config = dict(
    num_hidden_layers=12,
    routed_scale=1.0,
    balance_bias=False,
    num_attention_heads=4,
    head_dim=32,
    positions='rope',
    tie_word_embeddings=True,
    init='normal',
    init_std_up=0.0342,
    learning_rate=0.00385,
    beta2=0.98,
    lr_head=0.0114,
    warmup_steps=526,
    final_lr_fraction=0.0,
)
Below are experts of layer 5 (counted from 0) of a mixture-of-experts language model. Rows are named router (the router's row for the expert), gate (a neuron's input weights, with its number), up (a neuron's input weights, with its number), down (a neuron's output weights, with its number) and show model dimensions 0-127. Each number is 128 + 24 x the weight over its row's rms, rounded and kept within 0 to 255. Numbers have three digits each.
Before each expert's rows: "comes before" lists some tokens at least twice as common just after its tokens as in all text; "mostly gets" lists some tokens that are sent to it at least half of the time. This comes from a sample of Wikipedia text that the model never trained on. Tokens count by the router's weight.

# expert 4
comes before: "\n", " ", " 0", " 1", " 2", " 3"
mostly gets: " |", " state", " count", " change", "ance", "or"
router:082133124126184102114119143123106113151135094119099110084115143128172126142123142147142120143121154121157118117170143126116165131143133108170106117093103159109108121113091131100156167131108131128105152110155149163101097140145112120148126111096138135104120156142116149159111142133106129116148181087069113147129082141137100125161158107064134105136151143099130125121127182127094078098111
gate10:121104164151093134077129080100104140139145113134113117152107126158179136147100149110062149131119122114118128149097126091102126130136132133146161081154092079104122120152154136173142105134120130108153125138118110126162179132156142122138101100143136139140082110090134109157079095105144120129136105148113126101115076133111097111117103158178110129094127106131131142160162109148116136150123
up10:126087143140103168112112148151111116172121127135133093143157127118133145119065132117088107118173143116148097157132132135121121093130176124132148119090111110124146156107140116181148118131144144087112132089119120129128171153127182098114115098156156151134119108131135107121126116120132135151113119137109112160118170142103186155154118117155084123085112125137137157213155158134133107128133
down10:100145146137107122132090118142087142109098058117143138153094167162132148172144146140172135124142126108153120183098108163142136090122103105146159165109137133134128131137132114135151128126170112138095191131103121095131152125146131122160122162161142135144090090121126100156146099182148103092124126135137122131082113129142102137140148123145172163096119107108099130166140133149120114097129
gate11:110105151151097150083123118174109109104177155127142121165136098114132158141131110126140152111145140098162126107123060136103089117128105095133120093126138130100108123146142141109136108137152115108117139151141119136129148143087159127112124136123105111114103096118152178085098118125128161158147124165176118140121154083146087142114105130154133150113066146169092125133171106071136127127126
up11:102103123124108122113159129178094112161145200103155129138157118146169143147142116139095085134170130097130094111123109119127124118147134116111139110110120155104154122106127146150149121103153134154128132148171121135136115160083126136156101089104107075105151139126133197129092085118101116147127155132128156142112129121151165167157095117114146125110120111165085096134150127108163128129167
down11:093116153104118104118132154134133112149171180075150119111093143116119170153139123123093112157165098142153120160129091129124149126136105120143097156084090123152131131146155124116136112126098160147118121143136095109112106130121121133094116124105121110139081100143121129112120115168113177153194126140115093133126111127116101113097138134140088183091131187113145154157102139117129165110163
gate12:151115123137151125106108129147099127144108156122125167144120094155124124177128171144137102116141131108125131131113113093158080141081108127147099118149136121097064077140117153150117139133184154138135158105132110066164122152154165144134146138170143121156152156151125184156123081103128076120132141086134142122145134108141151147128157131100149126102137097146122132113124108115134175115148
up12:143114159182125121096178136152085125087154156106159174164162140105151148156108091140157143143148134095149114144116094135138143114125146133130081121135147099135114112147156143135097105145148150140133154108160118126117140096168169104098147075150116127138086093126155110089129145128182111101118119126110133089133145112120123142078132151148102153117122126169105107163155124108140151123144
down12:115145163176137103117141137095101137135111134156114133146178169144127104085116163157175126105145151163107128148124153110132092089110114090143121122098111154088138110118143125153102151102153130143143086110146090116104165150100126123147134111139100106129151127103154115140160121073101130099114148107070149141140125160096164122120093110110131081153149103108104148115088118163145126141123
gate13:114138110149151131124180131126133170152173126128091098138183137143106115153136123088126119153186137117140173094132115169139152134133159105135158140130112119158131128135160164163135104133105119110161131106114112144126154163086146176083155146120116135123133115137105121131137125108176139119109100137160076124126136129166139108122138129130098181113109139114145100155183092112093164129107
up13:141150101131175145128136132129103160135154117168086111101175145160094153134148155132091141142174095125143139127138126149172149109114161101160154124085149115126142102162113130125132084114097136142175119098127122140137140167117142109106156170104133172168149113166121169135121109108119131111110124137151082123145156103123141130134162129084128139089127140137132109096165155130089179138148
down13:092088119119133121135121099149118122135162124143109127129131103107118121123187101118154125142121094102143107115109121152097130135123141122159107141092132161177167095130098154150115116100123077100132165078136135109147122124136063103117134149152128143133181120164163131097111146135133160092120109114149123137118118128091110159126115137159167183154109120145163115148083143167127074131108
gate14:128112130148140101093165165137124138139170141152100115175159116106127127155118118125097123122132131118114078140127125101189107119094151142153118131099147118117104100125139148149139174108146141147113098118114128098217165130106148158089163079131126096159115119124130159168100124109164130133120155132127163102141126149162136156125089112131120128086135088123124107073129127135107121126123
up14:158093110118117156116150158200124147138143125153110109138198129109126137159153117100101138173149089126107127140112104130158156102119098130160139115084118130117171118152164127137185152117165117151138109135137125126143148131108180163115137090135132131158113120155146135180092140101147162146082130165125140103162129140121138129107111159146124117095130109133130109146155111142100164142099
down14:159157125118151090100120131140132171111133099120129161105143178089127131135138121095106136141108137154198096144114114117154104154096095133161116127113097153097143132115093123128146159128147134149164107110174084073139132132128132105111108102141099126137138118103106138148168136124114134120138124206165129108162144136114157127150144156124111138162099075090114138112127127154138128174140
gate15:083150102123152166119121103133104132139142119118109097117130121112153111094121134105130122116116148126119122130133093119140140139097091119149112163067091074073071115129165099136115151162119142113147131108150148138153200142134128140118122140138171121120115169105107132103151116125118156082105122138133104109134179128122123128104143119134138100132104138070081117158178127088148107115137
up15:067155136139161178134125123163099137071129118107115136133112120141134130135098159095134122153151136125140092153114108131168087124099083135134129152119127115124063139152155132140109105166095124119165132150176097114097155141152082121128145135147122140150120125119146159131138126104146123117105130124098087107124155135117130124081122137136137145089100109093101075120132096079179106121137
down15:126126125124152144076112130108115132135104090144129124096099149100106107088140120123111125174107104108131116120162133155174160130136114138127191141146140123101155127104122098145124135165115117140125120126137110081122145103124106160143167072126109138159116140129136107132135155153106095157171101172183089128157132132085126108147175128107139155113190085105121102137132120154120136134168
gate16:121128134150139159130140088109109167154131140103101125125171133118099136113074138136126135115188142107132102136150119129126122176183100170111153162115157112127126142141123124147099149150145118143158124102090116137152145198114099122084125131167104086174109152148128155112141117107093138098122088104109113089135153123101146128104123081119125146131154128122119168099127097107117168105125
up16:133126152170100107115139166117133126144123117110158182155103102115121165184120166109143170142121134097142152142089123143130136135143134152117150133155133169139098127112142123161098105171179128123142124094091119118118166142153118125123168135142137129109107072105121148135087126090112117163101127093109124126094147118149134137152124132149094164145055100154159106121112099118123108093123
down16:129147143106153122131111125088095177184137129128166143084113115143148086153139131101126140112156145156141153107154150121126121138121127149154163118188132099135107140088130107106129122124128098111123126090122163158143117143089132148183115125133136088130124168110146145135097096131116102113117087168149129124104152148091153086073137089131123087154097123111128139117140129095140096085105
gate17:115126143116127146064134125100106131112150103130119123152121128149122119149116170134130165139138129146128128100121126148126146160124080111131122071152097090124099139133164152119153115092086145104139135095128124077135175123130121113104142144142133157105101103126173116201093162053128097148148130125126102126111111127149127129146136158127084120133084100097139082133143114146157126132157
up17:133111163128150131130179155157129158082114148166150100099115143153093138119126156143108138126124131119124121130146134135176149144096100122108125099102084087140111094136162152168130124122115120078107158081105142099164153116117125096133159126123135140175101115113133160158088117122112141124129069133097083119165126118150139108133147181134111142129111116102123068114156157122125143104151
down17:144133135137103124116097102111096112096090080125135144116141161079131158091147123112116164118125101082105107127172155119109124151118100082110161183102138093137123099088079108136117159116145125107090143129112118086108117140130100125131121170099115161110137103109120108160098110137101141121105130098156106119104164115134100098142111139124161143076125087126142116146131124144131105173161
gate18:125118140097144163129159147160120164117127154127122114138098134125110139110128112122142121133169137152087116110119105066114137096118117143141080140160128123134100112137127165131096144164142134165130115096122115089145132139089104124107126080176150124137120120092150075130130159127189085156154128118168153161140139117089129086140107122156139136122171123175151149145122127177122088128158
up18:113136128118120165106129118153170162085113148071141165123157152107091126102147062136177094124136175133142066160132117129120117121156129128116123131154119120127129172152175148124123141125110119116093143115146127105097115141098084117141145097144146102114166145114124116141162134130130120125137123114122161175097141146113149152124111137156139160155110096121100118126108121163181080118160
down18:124113112144096110135115130137098113123139126166113141131141095100112172106132152095113142123161125102130129141109120114130146166124134143157126141145121180105194154150131088167119116141088139144142136136137120138111084108150102143055113150161095147106171120159146088102164110183153116154156120134156113154126144123081102090143119103126124087127145133131172139109102089137131143156124
gate19:100091193194102104101132172124113110125115124109104155136136105116061130129103137129154125127175111123104159104110125122170130118166152139139090127123139125157150125107184134105134146102151158135123096087123117150116131150087135133104163105133095139156116155120124136106131097098126099091091132103126136130140147116150125146109136145148076103118115097122118149103166135101162166114152
up19:126137132125127164126113102139132139145134142035123132124131070104124125104141149106131077149167128138145147074117121158137132149100108136123128141130096125088135152145147107140135156100146165091110158142144115105136162155083112149115136111136135063147136119117136130119099095102127121134101137130128165144114150149191165110092119154159158113118146097103117120148121122111176149125164
down19:105123145131146163139122118084153134130105132131146154154154118126142168125127126106108075131097169106133148116103128126104145113139145125133156107082121119185118136096198092155147140179132184120097129147117101179130125095142130146080088107143110169078144127127123122163148087124154145124136139138105117125147146167105124126139097111128109075140122129102116106125103100112132124161144
gate20:142113149116141127106169120116100152184170140070106093113169131163086130117130163124141110150161103115136105158106118158130132108120158115130087139112121135163127138142133128151109123106144148101149107111145075126122142113134145160125085131112119091126102100118133161088111114086138120110140149131109156079103107102116124084125112086130122132132125148099145113157180097105156175089150
up20:160098102132145134122120114106090104126183109097145158118137095135129157133167156135168106152153158118132104162121134176162179102152148089121104172144147134141144141138110137129110106134131119126115145131161081145098153116122146145131118158112107102138141111156139181102124126080142146103083143139101159068107119129104111127167107079139134127135091136117143118132168076121121127131107
down20:103117111109123118100090134148160143133084115134122177110147114112114135141109142111149121137150097153142191136095156137102176075112147109118093141113105115179146104152158099123109110138175101108183166114159142143145112080123106152130114168123073158154139137098122147093122150086119158103130074094142132142107111152140129123122135146108126102136133121134149113138122094121120129119148
gate21:114092094118149150105131139145137115121182147128104118097118143102131125086132096104125128105129121113157138102128126105172155085101157123145142142156117124119146124131129144182139098107111137078149137160166126136132131131157117160073082146130147164084176150167166105107145120109125157117129130126151132114120143175106128131126106132115140123111145154075143092194122117127148144186136
up21:134133121132123136134150120098088138127153135108130134138107130145159161109093128080140164155108117095143166130126116089166161135119119135111143119151137111145143127145150127166075098121133126110179151165147126147118128136131093151129062176124151156108129144150166065097153124117138138141101121139155122086141178136129134112093129176134152125117126128091155137163139103119153075170130
down21:136131162148131109106132113114176151142084150169118124087170094152145078120104120111177160106123125121105139119196147093110087085155113132140160131112125151120143149116116105142105103113088147136128083121108134128142119142120127128143134117083120069139147113133149127135131150117133178175105133157155104141153168117118099115134155140116120146146114096148126173163161161148140147139136
gate22:116124168157138105137203154153129127132155119115087107136147117129133148139125122142159129145114122069144122130110086167104086153136143173126141149156109119162119139132124135191113136159136111088121109104113156157092152119159127139109123136166120098141080173110115111105074123110136101132102141126153077146075123147121107124117120112147143153124151105160126144138140111112140092093113
up22:099123088132115168184124103136115152105117124153170184108125154163082170125159141132145145141103127115141142132117131168134095130137082163114131123144167149135129122139133128130144115147142064113121164149116119144087132137115145118106154135124125134145168157123151143135108123090109121151119090063118124118075133136108163103097105135111113141157098106088129139099187126112147112115106
down22:152129117110109135131096141118195132163103113128158106163123132121105096082165125094136102129127135139112141156123118090132093159139131176151135121133105137163123169104159085143136138154140143169121124131136145149179135114122123148161104129106129097088148102123102098136157131111142126119130131087123126128122179147143139064081133126083087069150143155122117088125096139134117125149114
gate23:156116170155147118118126178129148185148108111153074109137171136147092164116105108121141116158152130125137133091102140129170111093129157103141164120098148119171112128122101118130168134106114125115134133127163100155151123156133135166126119156153151128126127133137154184137099144111124147185106142110121097145132165095157124151172181137135157140118096145163144156119124118113097116115093
up23:140127156135103088137124136150098135123136117170098155121125103149155142095100153130139142134101137118101103121090119145133117117147116138103167118097108110140116163166073162126079094113113083111088093126088098125148127120144079104123117167160132129167094092129135150156076142132140148142151120133118110144119134145168115111123162147115137139052138105159082111109115135132160138114112
down23:133091146142168151142138115106168146179142104119185141147131136162131154149137147151155129087101170120165097168108149114140107104145124137176136128114088109149106158140129078152144144093117159101116087111096139142124139106140107114102124142137122110126104107148124145125122118129097183101110153130113147117117166120107148132096126131113142118129158145068130197105154110147127087114127
gate24:122108095148139156121143124140095130074145159175124144134144138124142145114126136095133132138179168102117133087142116108163107133078115103140115131096100097139069098087134110131099148155123126115142169144123118132134132171130124125139120180127153145056129103095150102134177147124147149135117114172151120119143100141141111129129111154122134139103112131117097148135142080112118121200126
up24:116110135126066111138133141128102121129175097147159128146203127121140125115140119108149127161138135110152107116095134121134129131069130116110143113154128101151143154085205126103142079109097126099114113144146104150132151120089164165113118110122109116117123100128154133136180126099168142158098091154128119138133097119171126127139132135153121139106108136127111115151141118076115146185113
down24:098116128131124133118127155122088133147109158151075148137133147124134132135153143140131140086157124175092107116147090110074181188173109097097125148124118161088120159127095153145114119134096104084105123129106137106127130135098119123134107118134150162103127126170124107144114133135156162155111115148135115096178122119105094130158181155097158147144105140092121105127111118118111084154135
gate25:166140104118173150080142144141120138134177130100098092137094108136126148126102156115093108121126096103115100110131146167130144140163157152126114089158109116124077106153099154137122157148135138110168099094134115129181131143121123105114103145143078128131099103177101119130119108126108072159128146154165115149179103134119122115126147136105068128129155161153114153133127111139137104104116
up25:146100106154118155152157155162084120164105123094132144115154127133144166129157142095151156142144097123138184137103090131111111133165131138087144145110138156140142127155122131157100151179176157140122118164121112155108152135097146159100150117094131119108092175116142127119107109125126160125118138132094082098102158065154153110145118154145157116125104136133141116139149128149154175151151
down25:135143140143160147107127149140081141120114133091157141155147160133123148129135165127096133137107133185153168100121093099074121127108113096153124179112154149102163102139087148127118159147142139174128127114093134101161157127155104129151118139192129102130148081142125134134104110134153172118146114116140138140128111156135154077132129114168132124186139121148106162133113079143118152137129
gate26:152120133092166150115153153109138160125147149159143154121156125138126137110096123141137138128197143108149125124128099138148138121133123136121121098163140076115115118148142131169107115171135122161113126115119123097158155149084112101116104131113171111143165120142100144120114108191102145084096073129194088156086189150127122141109153119131114140159120126153129110121156125152123101130127
up26:134121127121094175142110139096133116145112132139118167168094082140130111170103164111115123150142121109131136119119138158124137131129134109125136096164114143146139155121144119119083094137119124118128145153102109115167144154111115096100148145152119144135158062114145125151151132069148105148065142105110121124098153088114192103097108139141091158146125095135124190137105126111139123145169
down26:133124146139106123125134132101126137140132131139125138083148115084137064129111136136155119176122151174110122142174145107132127123114155149146141141120097131176101108156142079132110118138097161128137171090109163112146111126162111110147108151100107093093130126082153111131135136133197111119132075166093144166134166123114159154135112104102120141131107142169136135100141100111145103095156